config.yaml
experts_per_token: 6
d_shared_expert: 192
activation: "squared_relu"
moe_layers: [3, 4, 5, 6, 7, 8, 9]
router_score: "sigmoid"
routed_scale: 2.5
init_std_router: 0.0211
lr_router: 0.000629
vocab_size: 27483
norm_eps: 1e-05
optimizer: "muon_variant"
batch_tokens: [65536, 131072, 262144]
seq_len: 2048
dataset: "wikipedia_en"
Below are experts of layer 3 (counted from 0) of a mixture-of-experts language model. Rows are named router (the router's row for the expert) and show model dimensions 0-63. Each number is 128 + 32 x the weight over its row's rms, rounded and kept within 0 to 255. Numbers have three digits each.
Before each expert's rows: "comes after" lists some tokens at least twice as common just before its tokens as in all text. This comes from a sample of Wikipedia text that the model never trained on. Tokens count by the router's weight.

# expert 171
comes after: "United ", "the ", ", ", "New ", "in ", "of "
router:160147106075158086146117132139159101125159211076107119098134141124096084131092143151156126127111117128099189114085133125149131181154132090122042081134171120186122079075165141112130126130080140

# expert 119
comes after: ". ", ", ", "\n\n", "- ", ": ", "= "
router:154126108120142111143155161159169109137136183103048157110236093076135073130071107160122120111143121090077139116089139099135130136146056119112124162122135119171118128114121109093160109173108138

# expert 158
comes after: ", ", "was ", "| ", "at ", ") ", "is "
router:126140139063165099158155209176157135122151148102127146087161119125128035168101084158101129137146149088052128104137093115159143159107079119114080121132142072152104131133129157104147121126121096

# expert 121
comes after: "(", "–", ", ", "in ", "| ", "In "
router:163125109096123089128200171134142075187163154133113075132159149121125101141109097137116170131114137107109131122122123090128121127074128123164153082124168084189104061127178100069116099128100163

# expert 84
comes after: "–", "| ", ".", "201", "200", "-"
router:116159131101092097123130170215162133154106138130125088101142139141101096148129084116133133127147152147092128106124081042168079139095137113099114084136163097137073120138165112122153156134099118

# expert 86
comes after: "| ", ", ", ": ", "- ", "of ", ". "
router:208102132114146141119142139144102120141199146108068115094203123118116033135026153184121120117138151148062113113087160155130117135145132131127132164143098084130131151092105109090127055151135159

# expert 244
comes after: " ", "Year ", "\n\n", "Votes ", "— ", ") "
router:144120176124128126144161175162146130197156133125136101116142121089095110170161137129167151111121112109121169155164105124169119141134094145131122133138132082126100143117114095105120154176104124

# expert 229
comes after: "| ", "; ", "/", "0 ", "km", "N"
router:138096127139126109151147198130185123160160150103098064108157141108119051108071073141157135116140131164103089108142141121194109167117110106151131114147170076148074097120140103100186126147169101

# expert 226
comes after: ". ", "\n\n", "was ", ", ", "he ", "He "
router:138081166147145067141092203209151132150156120136104135124164094110096121119079073154116177114136157124075133117105126139114120128148105079158136123108124103122129129146149124116139118179107148

# expert 194
comes after: "201", "202", "200", "| ", "199", "198"
router:073140081128117132089136206162151125169116151078109106067157158107121081127102090134097165100186103095099162136072148077099068168135142112140145102133169087161109126143138105105165160102098100

# expert 231
comes after: "| ", "; ", "- ", "(", ": ", "\n  "
router:124138134143120104157141183171212134128174169109109084119221116113135057143036102143096137139108141117096145097097153109132116143165089099119114166117113087138120155096142122047150114139098165

# expert 19
comes after: "| ", "; ", "(", ": ", "N ", "–"
router:155133154128093118142168177166195154174158142104108141093200122050160050106133117141126148137159132132054201117082163122095090126153137108168099153076141118126132121139063147071159080143132148

# expert 186
comes after: "0 ", "1 ", "2 ", "3 ", "5 ", "9 "
router:108150141135112101094111169149162103163210140122147115101143146126130078088125094121157116162107148147080119135117127121163148180126128105152105127131161093170068140116091135095163121184116179

# expert 128
comes after: ", ", ". ", "was ", "\"", "is ", "did "
router:122123144107065146183131200164148123145169173097086109119135124106102115132071060129146169083133152135085141109143098131120126107124131105136118110134151096131129161143111104115144094156098163

# expert 9
comes after: "| ", "; ", "—; ", "|", "–", "–; "
router:097114120112136090176096252150178125186158157121067133114214092124145076131030094136163131096099151128046133131114102144138079148121151072177142131119177089141097140098139129096144141147112140

# expert 174
comes after: "|", "==", ")", "===", "information", "===="
router:141112103100138096118127215125128112134123207103092107112142141141128126170106081112137144105123160153119224111134087108159094088135132141102131121067112097162132114137153111129122129169118126

# expert 67
comes after: "201", "200", "202", "199", "198", "197"
router:123176131118148045101138144150178128175119197102102105036151135110084087146088127176141151131154127130102145146116126080103099154123168097152124101134142136136107140070135123093148103183159133

# expert 233
comes after: "the ", "United ", "New ", "South ", "), ", "North "
router:142148075065126112119107151129165126103134207098125126079152132121078084150110100148143133098097127187098179066111112091155109200124102090153094076154164107148093070100159126100110147112123114

# expert 103
comes after: "| ", ".", "–", "-", "on ", ":"
router:149099136108113106106165167191172133155103125105122114101161152098117067140148137127117140127127111101106149154075138081102098123154093094111110118056157085152135110106136115085124161121071128

# expert 218
comes after: "a ", "the ", "and ", "of ", "with ", ". "
router:161131143108120117150128167136112116178136187123097130094169168089106092122102106178108161114105108141135119114134106115170116106153083141149134118138172085175106139139099070092168113146101170

# expert 134
comes after: "| ", "==", "also", "===", "career", "Team "
router:175146119117113086107136162153173121128146153119133118108181113118110059169153138140129174109130128159109139151147131093180088150111156117118121130170101106152112136113071103090100138105087128

# expert 61
comes after: "the ", "| ", "- ", ": ", "The ", "of "
router:142118127112123104128086168165145068167193160098064150087160150087134055134100110157157116141067177160104129089105125152130118164177156102164118149096127039118117102104112134103176120165120162

# expert 45
comes after: ",", "8", "6", "5", "9", "7"
router:156117092133165088107178141151143126118131200078131125125121107128093117158101077154108085156113155121076111111079106129163138173096113122145142099111126122149120114145150097052188138116126140

# expert 166
comes after: "to ", "was ", "-", "during ", "after ", "under "
router:061127154115102063170091157167135157196101164107110121097201146113105106151083161144162109095127133141099111133100103099159081138115113115191118113114192090170081148150129133133101128147135171

# expert 72
comes after: "the ", "The ", "a ", "his ", "s ", "one "
router:160119144162143108110157177159140062127202203089105100116176142113173083126089073092154148155127158142083109134114118128105181144104101132137106090148135124157130140146170112084180123107129151

# expert 206
comes after: "the ", "of ", ", ", "(", ": ", ". "
router:161110121094127164154132169147115106127158182106080141115222144085083016156069142146111147161140137136083119167100148136115116156160102102136140133111111083111114107108120103065155061159099178

# expert 49
comes after: "was ", "to ", "he ", "were ", "and ", "also "
router:125074137094130087151097232186148162141193156096090112118201145108134104091107071155078120088133107165082132123116131122107081117136077104128124173101159127133123148134128111111130090179132203

# expert 48
comes after: "\n", "\n\n", ")", "Succeeded ", "See ", "Preceded "
router:146140126116129104146152168161163124115172140109107129073153142143133080153118068171125126106140167162077138108120145050142152142105192128133128115100116121227036110142148122137168131135115187

# expert 137
comes after: ".", "=", "==", "===", "\n", ")"
router:133126134117167115151118122129131137113150202045105126125172112109140093163137088153144106160149191194130165108139108083144117170153107092135112136127110118151112115086102106076149135151066183

# expert 5
comes after: "| ", ", ", "- ", ": ", "by ", "in "
router:175094112119135142134133162193094135105183193113078097109205148083101051154068149113115124123100136103110158142134139101145130139185115113177139131079101104141122132078135144057129067157093161

# expert 146
comes after: ".", "ed", "ing", "s", ").", "es"
router:126104145148068116137137133148128125162164185066089108096134079128107109140042072178173183138089180140106147148137151068099100199152148125145136179090150096131035148114120132123151112118117143

# expert 14
comes after: "- ", "\n", "by", "Personal ", "• ", "Preceded "
router:168135114140117144125142190176197080120156151127096115122163090081115068148119093189140168115132144120098170080151101084108127185135150142138128128125164114203109141180076124129122147141141142

# expert 68
comes after: "the ", "| ", "of ", "- ", ": ", ", "
router:135132133117135125126150179154143127123169205092095128082170112084137076137101112123106080145089100158079140120110134150093112126147095116151136123083113121187124146087152111096155036201102162

# expert 20
comes after: "the ", "The ", "his ", "a ", "two ", "other "
router:140101106085136140164126213166186064122215212120138107129166111126107051143069091153177148106140146120066169099118149158117117132182103135182120110087146102121109138134074115074182141102129161

# expert 27
comes after: "the ", "of ", "in ", "for ", "a ", "at "
router:149138169113158132109147148148124056185135148140049138123201129112091084121076057140180142149130172162091134096137124114181158142118080129091097103085109074199094067101139136136161093161077152

# expert 173
comes after: "| ", ".", ",", "; ", "–", "′"
router:176168130101122103121142217130195135205147172112139117126131153103135101111111099178130164127166138145064181111092151136140112139145169129184116106130177122113126116120075148055189096171166091

# expert 88
comes after: ", ", "that ", "was ", "and ", "/ ", "to "
router:142159143166158137202162171127166134146204129140107151105143137079138111059089092187134124102128123135137103102108131152126113154185081100135124154147113139154136164144085082123147122185120128

# expert 23
comes after: "\n", ")", "\n\n", "\n  ", "\n    ", "Area"
router:162115111128130121110146177149164137107111169071107131067166155156139112132139074129152135164155137111087141154142121098100088134106170123113141094054108115226097115103099102131167163155099127

# expert 214
comes after: "was ", "also ", "were ", "is ", "he ", "and "
router:120070131063103052150100184167122119102161195076099094085202128130136084133089093163137112113109136165046146142111107103126134124147083120120129141120187106150105089129106112075155097124122154

# expert 50
comes after: "'", "=", "-", "non", "’", "self"
router:115145119120122122139152168167110129170118117073071135063114115119118127149137130156127163171133124167101137119103114109114110151097139108185134150134144087225058100159109075114155101121095127

# expert 203
comes after: "\n", "\n\n", "O", "'", "I", "Family"
router:117124121081096150123156156188098108159159124120162134077152164149146111118169137158128176144131175089145152138163112107120132130114137061193112115135110144164126124094101124056137158140186114

# expert 123
comes after: "- ", "• ", "\n\n", ": ", "″", "=="
router:138133119134140095111159216148153116127153180135078103115196145105119084149097131128144147146154112177114156100137107090109110179137124123169119128137146094170084126134125135135104175136109125

# expert 98
comes after: " ", "0 ", "1 ", "— ", "2 ", "4 "
router:146111121138133117156158179178130092193213130127053120110138169098089115140112119167142118137161137146132147166086140112132114173152131141138148152122141080132085088137096102117194111164130130

# expert 39
comes after: "201", "200", "202", "199", "198", "–"
router:112165134081155093088113166216150076153095127100119138091149150141042112119112103122124090130140135129106149087110130057148116123131141129151097097128131060156127104104151075139178150122080116

# expert 59
comes after: ". ", "and ", "with ", ", ", "as ", "one "
router:115103124113163162166103151165146152118170176086076139107124109085139066132126141195120125113121119136079136121094142061151074159128135074158167089102116105150103119121106080050138069148072159

# expert 255
comes after: ".", ",", "′", "°", ":", "N "
router:181109146124129112116161193144135116142156151076120116120156158147142107123122105167139149142163132126079134143126131107127121154163129127135118140071102114130116120105114126113173092135117129

# expert 117
comes after: "| ", ".", "(", "- ", ": ", ". "
router:134076157114126148094099175141122050207195178137096166114160138140144091158093087133121125144151129123081130098078118087158111137152144091101078128099161098171092111115094113084130096145123177

# expert 250
comes after: ", ", ". ", "was ", "(", "and ", "is "
router:132140121096117156121187188150120112142205177116100081120108117141128101147128066139127161123133166124093138069105084127190142127149123114110120147104163119146119164132128151120158169160141111

# expert 178
comes after: "\n", "\n\n", "|", "was ", "Loss ", "Released"
router:155157147113122128145137165155117068152162114083151103062117107104118098157123111152132131096112096115055129129153101114117133149094110126121137112075177135126110106157107087074112097128183174

# expert 165
comes after: "201", ",", "200", ".", "202", "199"
router:207150085112128109114153193146133113150128181095160116105107162124127089117124096144102138068161183122081130165124168086118111163156139134164097154081154112115134125098122134101147091131113145

# expert 127
comes after: "| ", ", ", "in ", "the ", "(", "of "
router:191105105068133133175110210124155134127209173038045085143185153104085072153059167136138163126108127167124140135106130125118109167167100099141081093110161118121127094096120129080109108154118147

# expert 42
comes after: "the ", "a ", "The ", "and ", "s ", "American "
router:131132133108125138130122191183130146172208188123135136094202135130150067148115072146186096169136116148070125083108124116115148110168134118178154123085124149109102130147122097070161144181131164

# expert 253
comes after: "(", "| ", "; ", "-", "/", "["
router:098115120133115141160126149156192092161161154085041140167163137117106049116070096128140148092151118103101125137075112123132092147105114136174090146123107130111082139101145148083143094165084151

# expert 243
comes after: "| ", ".", "–", ":", ",", "-"
router:143119140079082120153144223163167148149116131124099089122173134106087044121113108115091109136116191110131118128061136116116138150178138093106110122065164103134109094133147115144149148127071110

# expert 33
comes after: "of ", "in ", "to ", "at ", "for ", "on "
router:154119131129105086145097110148185072145149133125117108095219142120117144151098137132122090123152152111121108132093102147092111137140107109145138122111165085191110094123109131106163064132117175

# expert 245
comes after: "| ", "(", ": ", "; ", "N ", "′"
router:157158163113120143147142193182200130182152147110116099090172142079143047112141124217140100164131103141096162108129145146123119175144149115136088158103114079111129130114086118090152068141099124

# expert 69
comes after: ".", "|", ")", ").", ";", ".\""
router:145097101146098097159105145100147148112138230134106095129196070119147115131067118177193105149152135159108197088130117075142113205125069092142148145107119136172084102098104126085174135168129153

# expert 16
comes after: "on ", "the ", "On ", "-", "a ", "located "
router:136150161117121093150143180189189135176153150143118116098182106117099095102090109124129125144146192184120150122121127095131110145141119092116110071064123147095105075106144138085132104123110162

# expert 85
comes after: ", ", "| ", ". ", "of ", "\n\n", ": "
router:155107120116146132171155170170152136122166168120085135130207128111138036114057152140113099138140130117053162145073148114124106121160087105160152141119096093129131141106138149096138108158096174

# expert 195
comes after: "the ", "a ", ", ", "was ", "his ", "The "
router:136098063134165094155136204129107117128146199121112141096218130128119115132116104174144145113141113141056113129108091122144124109103106099160092118090131075159111113112091119100201133167156166

# expert 26
comes after: "201", "200", "202", "199", "198", "197"
router:120144136087103102100095140181172100194132177143099104089143143137080084132109107175117130127148137129113159093117113086125114144087152133137137133114153087172125145091165120107143132149123164

# expert 78
comes after: "the ", "a ", "and ", "s ", "his ", "to "
router:136089104139136120156163205163203088171149173096032159104180100086110057140062099188121165127122145109113173151138127137080134166142098123151132101104140095130091149174094094083194109159097135

# expert 152
comes after: "as ", "is ", "was ", "\" ", "with ", "became "
router:116117140093165142135121132132133089191137165097114084092161128138132115130116093117149190123158141084110152124110146110141090154135141101154108135127138151139121119180137105122089109145080136

# expert 53
comes after: "| ", "; ", ": ", "==", "Votes ", "== "
router:165109136137143152181171231150154135169189128125098094146165109106139095159127148135174153108143129150129137138172077126163123112107146114110120162118127109174079165084075111086109150131127130

# expert 187
comes after: "to ", "he ", "it ", "which ", "It ", "has "
router:144136180073115099131144170219150102214199153093090120118186117103150086132061135147174183147134151130090137130081148083161083113113175118160127177117139141148136120138092133100181162096092130

# expert 247
comes after: "to ", ", ", "that ", ". ", "due ", "However"
router:121115065094159111171136168181144121166192157145114132072181073080110111087039097144107121119116122112098125122073136065104114121131095114153123114153126102115085126139122125074096112145133163

# expert 70
comes after: "2", "1", "0", "3", "4", "6"
router:142126170123137084153101173197125143151158147114105130063121103067133125118065046128103153140151179140093169109135065062184116138129125143138126151106173134107115131095120115119136184131112163

# expert 113
comes after: "\n", "In ", "on ", "On ", "in ", "1"
router:135143159120117073164149164112142130183128148063155093069138150104112084184096153160161132123151120100090124147145156059132128147110131104142092072084149139175085136068080151068172126149152157

# expert 109
comes after: "the ", "The ", "of ", "a ", "under ", "de "
router:136185146114100076161167186127168111133127151102088125132174113130115093147084139136125129102118143093089128076145095150133096140115102148172146124093111046212116137177067105140171086123092164

# expert 2
comes after: "| ", "|", "–", "; ", "—; ", "/"
router:121119116112080073137109187165179135166158155118074101109138112118124072166099090103112154090146135091093144134094085131148083169117118088118118161120123072133105134101178138084155166119113173

# expert 201
comes after: ") ", " ", "\" ", "% ", "1 ", "5 "
router:142086157126146102130111147189151123155128152099085115071140114117108108184120128145113145189147153144123134123131133106115113167123107144113100124057128057082094127181102115122141081162086164

# expert 153
comes after: ". ", "his ", "where ", ", ", "that ", "to "
router:141136147137104058139100203214187042115153191122104131080186158117142068147089152122143170125117171097063147113110126099099114124182107072133091149109130081133098088084111158098153149163155184

# expert 154
comes after: ", ", ". ", "did ", "had ", "was ", "and "
router:131115091082123139082155170133146108177194174117109077121190123095102112124134105138146167114141153087154092180162103079156123173130151094119102100112156077097119133113092082140166155226098123

# expert 94
comes after: ".", "\n\n", "|", ")", ").", "==="
router:146115112144114117166120156113153138115167181136129075123210078122153071137131121148168129156129127174131156089153123086134130172159106096161150125089119130154115124078082141074171134138129157

# expert 40
comes after: "the ", "a ", "The ", "\"", "- ", "of "
router:124132117154099115148107161137178091123139177083084121111216145113118029150075114160110178145132120115121138117107139138119129160152111079126136122102110092154140099105133088098129080199087177

# expert 151
comes after: "the ", "a ", "and ", "\"", "- ", ": "
router:133130152084150143168180154166168100132139148069092151115166125115122084133085115172141152162146154154078120076094144155113084144166088099124118141140168087124111135171094102096180055174118174

# expert 240
comes after: "| ", "(", ": ", "; ", "on ", "On "
router:107133133119115113144204183169173104168128117136099114097158116096137079109125151146122107105144149110113132085079129135105103115136137111129142134059150092148125127088144156091094128149127131

# expert 97
comes after: "|", ")", ";", "|---|---|---|---|---|", "information", "|---|---|---|---|"
router:176151143099086118143122196133175105152109194092123102115139111131118137165081092114185150120143112137095172157111145141118098119127137106083133201129133132121130066117153139118097150229085131

# expert 202
comes after: "'", "of ", "’", "1 ", "2 ", "3 "
router:069120132095120121122109145152107115178130147075109148082120109134111086173140097182139147137194132122104138118103104110102122163100155094123117149157166138177030112129078104080185132145150142

# expert 71
comes after: "of ", "in ", "to ", "at ", "from ", "on "
router:159125172087093034142105112145216123143139144104114104072187149129082142185134113146142107150147175079129146128132113131130081161110083126142135098113178116221110123112115123109161117115105132

# expert 160
comes after: "a ", "and ", "s ", "(", "an ", "– "
router:128123132109121159163118152197182116144143152125097134125195129106116060116069109149142173152145134152124162105137149126111095127133186123200149140115101129178143188191104081104195063174105147

# expert 197
comes after: "S", "1", "W", "St", "U", "|"
router:077049184114092120193120160190146131151167150097086155114136132119127138154102129153123142141152148087055108078123103135172102183091143050118081127099133097161064083130162114073107111151109138

# expert 104
comes after: "the ", "s ", "a ", "his ", "The ", "this "
router:101099106101116106146150134164187102179167214110063115104154137100111053139019061146153116132149135146123176106091087124132130159154124132141115124143162083124122142157072095095220109177092167

# expert 44
comes after: "|", "| ", "°", "2", "1", "0"
router:118121131096103100182144201198153128172149136121107117124121113111155105161075075142186149160142153140091133119139052107167099184069130139133104171133113085123094135107086104116113139128089107

# expert 73
comes after: "to ", "and ", "he ", "was ", "also ", ", "
router:144085095098130065165141184175155102149134122064086106113202127083142117124081091151095170103140119154097134115083162096119115158137062091135104143065135142147126163164132108063133141196119149

# expert 141
comes after: "==", ")", "===", ".", "====", ":"
router:106130117083119100168155164162150096128140215133086130115141128128099134122116074141148198137090180182131220126154125130140094126132141144117103138080142081123117137149155081132175116159069156

# expert 120
comes after: "|", "N", "1", "===", "K", "I"
router:126115145131158082110129153159119079199158152088100104077134166119131107107126134181124127118148125081053145149113131133140117163168062142145134115105133135191114082104176142060103134125160139

# expert 89
comes after: "the ", "a ", "his ", "s ", "first ", "American "
router:112105138116146103132140225184160148135130157118117133103166112131158065160079077163173159125128157169111148127154109133113105132123129120138128112113127093131105098147066120084172145137124146

# expert 25
comes after: "the ", "a ", "The ", "s ", "an ", "This "
router:127168169187138081168123185171195135087146166103153142088217128068149086135060054167164111122145152160074162125129119139097085195139079118106101179083079118123131128179100110085180132182104177

# expert 17
comes after: "–", ".", "-", "202", "201", "199"
router:092093117093079059148147189182166119166141179098089143081166145090124067138110090166134145111135166122103171117070122128159111126142116083179125169102148124113057145105129116069157121150106133

# expert 228
comes after: ",", ".", ":", "5", "9", "8"
router:179070102084122142125171162134128117122184143062072118151134163086046082142093115110113104142108146165071102142100091122173138158120156119100100158058135123101099116107126100098183117151088146

# expert 182
comes after: "the ", "| ", ", ", "- ", "\"", "The "
router:104109143116118138172168187180142136125140205113111143111217135104158070102070079158115112131141124158065174123092131145099092159123099112171120103095096117138093147180145107089162166165065189

# expert 251
comes after: ", ", ". ", "is ", "and ", "\n\n", "with "
router:172079129067157167131130149163131120112188150111122121105166071101138109102128112147111202116153164152096192084095116099150111123134133096123134084094112126181141125150091113092152130159079123

# expert 122
comes after: "in ", "(", "–", "In ", ", ", "| "
router:154131120101115082139178142169170111203169133100088119107152148099133098115119110124109167204118147130111142146089126109079090121101095132155092103100127063136124079084134120061155063149114191

# expert 207
comes after: "| ", "- ", ", ", ": ", "by ", "of "
router:191124119134155129114153154175102154104177165130052118130207131078135046170076137147114119121102152143104174150093144140135124138158108119165142094113114086137134144067138121100145106180088173

# expert 7
comes after: "| ", ", ", "- ", ": ", "(", "of "
router:129121119112119126134133159179123145162176161121089105101195162097150047136066129141116140098142134109070112139102162158110109110178116102133150165106093057166098145102126123071149053156109160

# expert 236
comes after: ", ", ". ", "announced ", "\n\n", "that ", "reported "
router:147113149137150115121136141153133114123178116150129101125147104087102121103025066178165190116136158106084147128152173115109167158119117046099129071113115113169093123114151056110106121151079112

# expert 11
comes after: "4", "2", "3", "6", "0", "1"
router:182082084123103116096143146157170108120160104111113105099146125122113101138096069139144120148095203223087138075067136114155151138101116049176119105130110097167059101107082090075189113168082116

# expert 1
comes after: "(", "in ", ", ", "–", "| ", "In "
router:137107111093129108155160181192168141194150149140080107109179130105121094120112130164122192149133149125111159156132113095118128136098147112171101076093160103186134111107105115050130067142094186

# expert 37
comes after: "| ", "(", ": ", "- ", "; ", "\""
router:122112134135122158132136192149169064173154148131111107115207160117124059127110128145152140137128130160116113119138114117130131129103106076089109154109098104143096103069106109136109069154150139

# expert 204
comes after: "the ", "a ", "and ", "to ", "an ", "s "
router:154128131141130132136175136174151068143170155092054137104192100108132066140089105196134121127109130115070147089120119155107098114131130099159120140116157106117138124169049098080185094216114187

# expert 105
comes after: "the ", "\n\n", ". ", "The ", "a ", "part "
router:168158178151145137097143183151107093203165126108154103118217127137107095141064042139163157131130129170076163118103101069131113126119122135120116125127157147181094105146155112078128150110152126

# expert 170
comes after: "the ", "and ", "a ", "in ", "with ", "are "
router:195120176123134085172161159152182122139145195095067178116152132098108071143085076119106118177127125155073110131101112107130094147144115105092131118102149109165133122117145146075160108186088143

# expert 254
comes after: "the ", "a ", "-", "and ", "\"", "an "
router:121136168119110116147196154148160069153134152122069138148197075105084080104096124159136122129106148070096173079111127132127139141155125119095095118122126085160088061167098075060125112185114151

# expert 80
comes after: ", ", "and ", "(", "a ", "us ", "-"
router:126153138119133111143142175136189110133137170124032141116161132093136098128084120157147132109117151177110141064122104127139107127100131066120129133127106099160102157141140134073138088194091169

# expert 93
comes after: ". ", ", ", "of ", "and ", "with ", "\n\n"
router:150074099101124128099109114207114132096217150111161112106167116118118125108104117156110116110144138156106132122129119112129112173160133110142154107132144064164104124131029072073144102165085139

# expert 36
comes after: "| ", "- ", ", ", ": ", "by ", "= "
router:147109142140152124105145145178147151107220184142095091113201151104146054094091124141144126114106151126087166124137153128156084126113118113141091047114090088157120124063142131114115137133136138

# expert 181
comes after: "the ", "a ", "The ", "and ", "s ", "\""
router:133127168131142125148119162136199119124129159117120150096215146097120060131064115125176106153136147139097190111107140127084081168141099098146115150101123055106099132116126123084158164152123172

# expert 200
comes after: ".", "1", "0", "No", "2", "3"
router:152115136101102118088112163136170103173179142086121101088150130093142057126139081160161113151118155154083132076091123108129159141107117107125065141099145082133072092119123124106102102149094133

# expert 54
comes after: ".", "4", "6", ", ", "9", "5"
router:114169145136147128143143168163125060191148178102108137101155114101104070136128108135145122142135108114136111097104119085184111141129196154185109110139106076172047094107151127112148132172133195

# expert 4
comes after: ", ", ") ", "life ", "\" ", "), ", "ers "
router:113118099131169094128197143212158101195177166137113119103097148096129093153106078090161216137131122134051123106120135107133125128123136036132114159118163075180079106161121156091123106139108118

# expert 99
comes after: "- ", ": ", ", ", ". ", "(", "of "
router:121093114130101122109167155205174071137196181127082098123204104082175061125082113148129143127106119124124122104078158126100112183147112071114127143115106065163121118077140088072172113177100206

# expert 149
comes after: "1", ".", "°", "″", "2", "0"
router:148144119144137096114134186171148098175122114092111135094149134114125060180133126138169105108092129142092111088164113144122154184096117114087074169076169101156099108093101119119087114181100123

# expert 193
comes after: "- ", ": ", ", ", "of ", "\"", "and "
router:135106146172139153151139163150153083162184143057055101084207153084130062123094124168167116121081150151094144114106130157102119163180130091097126143079130074147134138093084117063182148177111202

# expert 156
comes after: ", ", ") ", "), ", "served ", "\" ", "\", "
router:115128111150148076187180144215165122177184161102118127118112076082139117128100046119121144100149117131076188119109153080111134156110107061125104132059169118146042137145124104105157147146114134

# expert 66
comes after: ") ", "\" ", " ", "Win ", "1 ", "States "
router:110103159093101098135082159174143133147150165096036107086152097126141145144090130157116130166164147125117160115116157099103093182116070100152094120069150085103105146157100128129196134117076139

# expert 22
comes after: "- ", "| ", "\n\n", "• ", "==", ": "
router:124148132124129127103175255156172120120180186100122124114188117102117093170113100160151153129126101130110145116142135081104087180129135120109122131128139108214087132169125147125091170097158134

# expert 129
comes after: "the ", "a ", "The ", "in ", "s ", "his "
router:142119140158146066151168219183200120134169152120116158082190107103132045181092084114161106134114184153126146134131141132125122142166119134136115132134102083132089118143155138123165163159132159

# expert 185
comes after: "'", "the ", "a ", "=", "of ", "his "
router:116152166118069131104150164145097085186142154070108109051146130079136137141130090138133220126084147141099156091079122123145131130129138118136092142122180105188064122150131098123201163109132168

# expert 198
comes after: "as ", "with ", "is ", "at ", "in ", "to "
router:125143133072165154130126125181121141162148154113119146108189150150158086149106114131158195144175146117121132104105090130145150120066129079109113113081170108155136129185087091129125136143048151

# expert 148
comes after: ". ", ", ", "that ", "where ", "which ", "and "
router:148091095117121137144100171179153092150168169103119110130150126123134062113102039140137173170143156113090187139095157109126101120151151111167066165094178070131120126158051139103150149167127139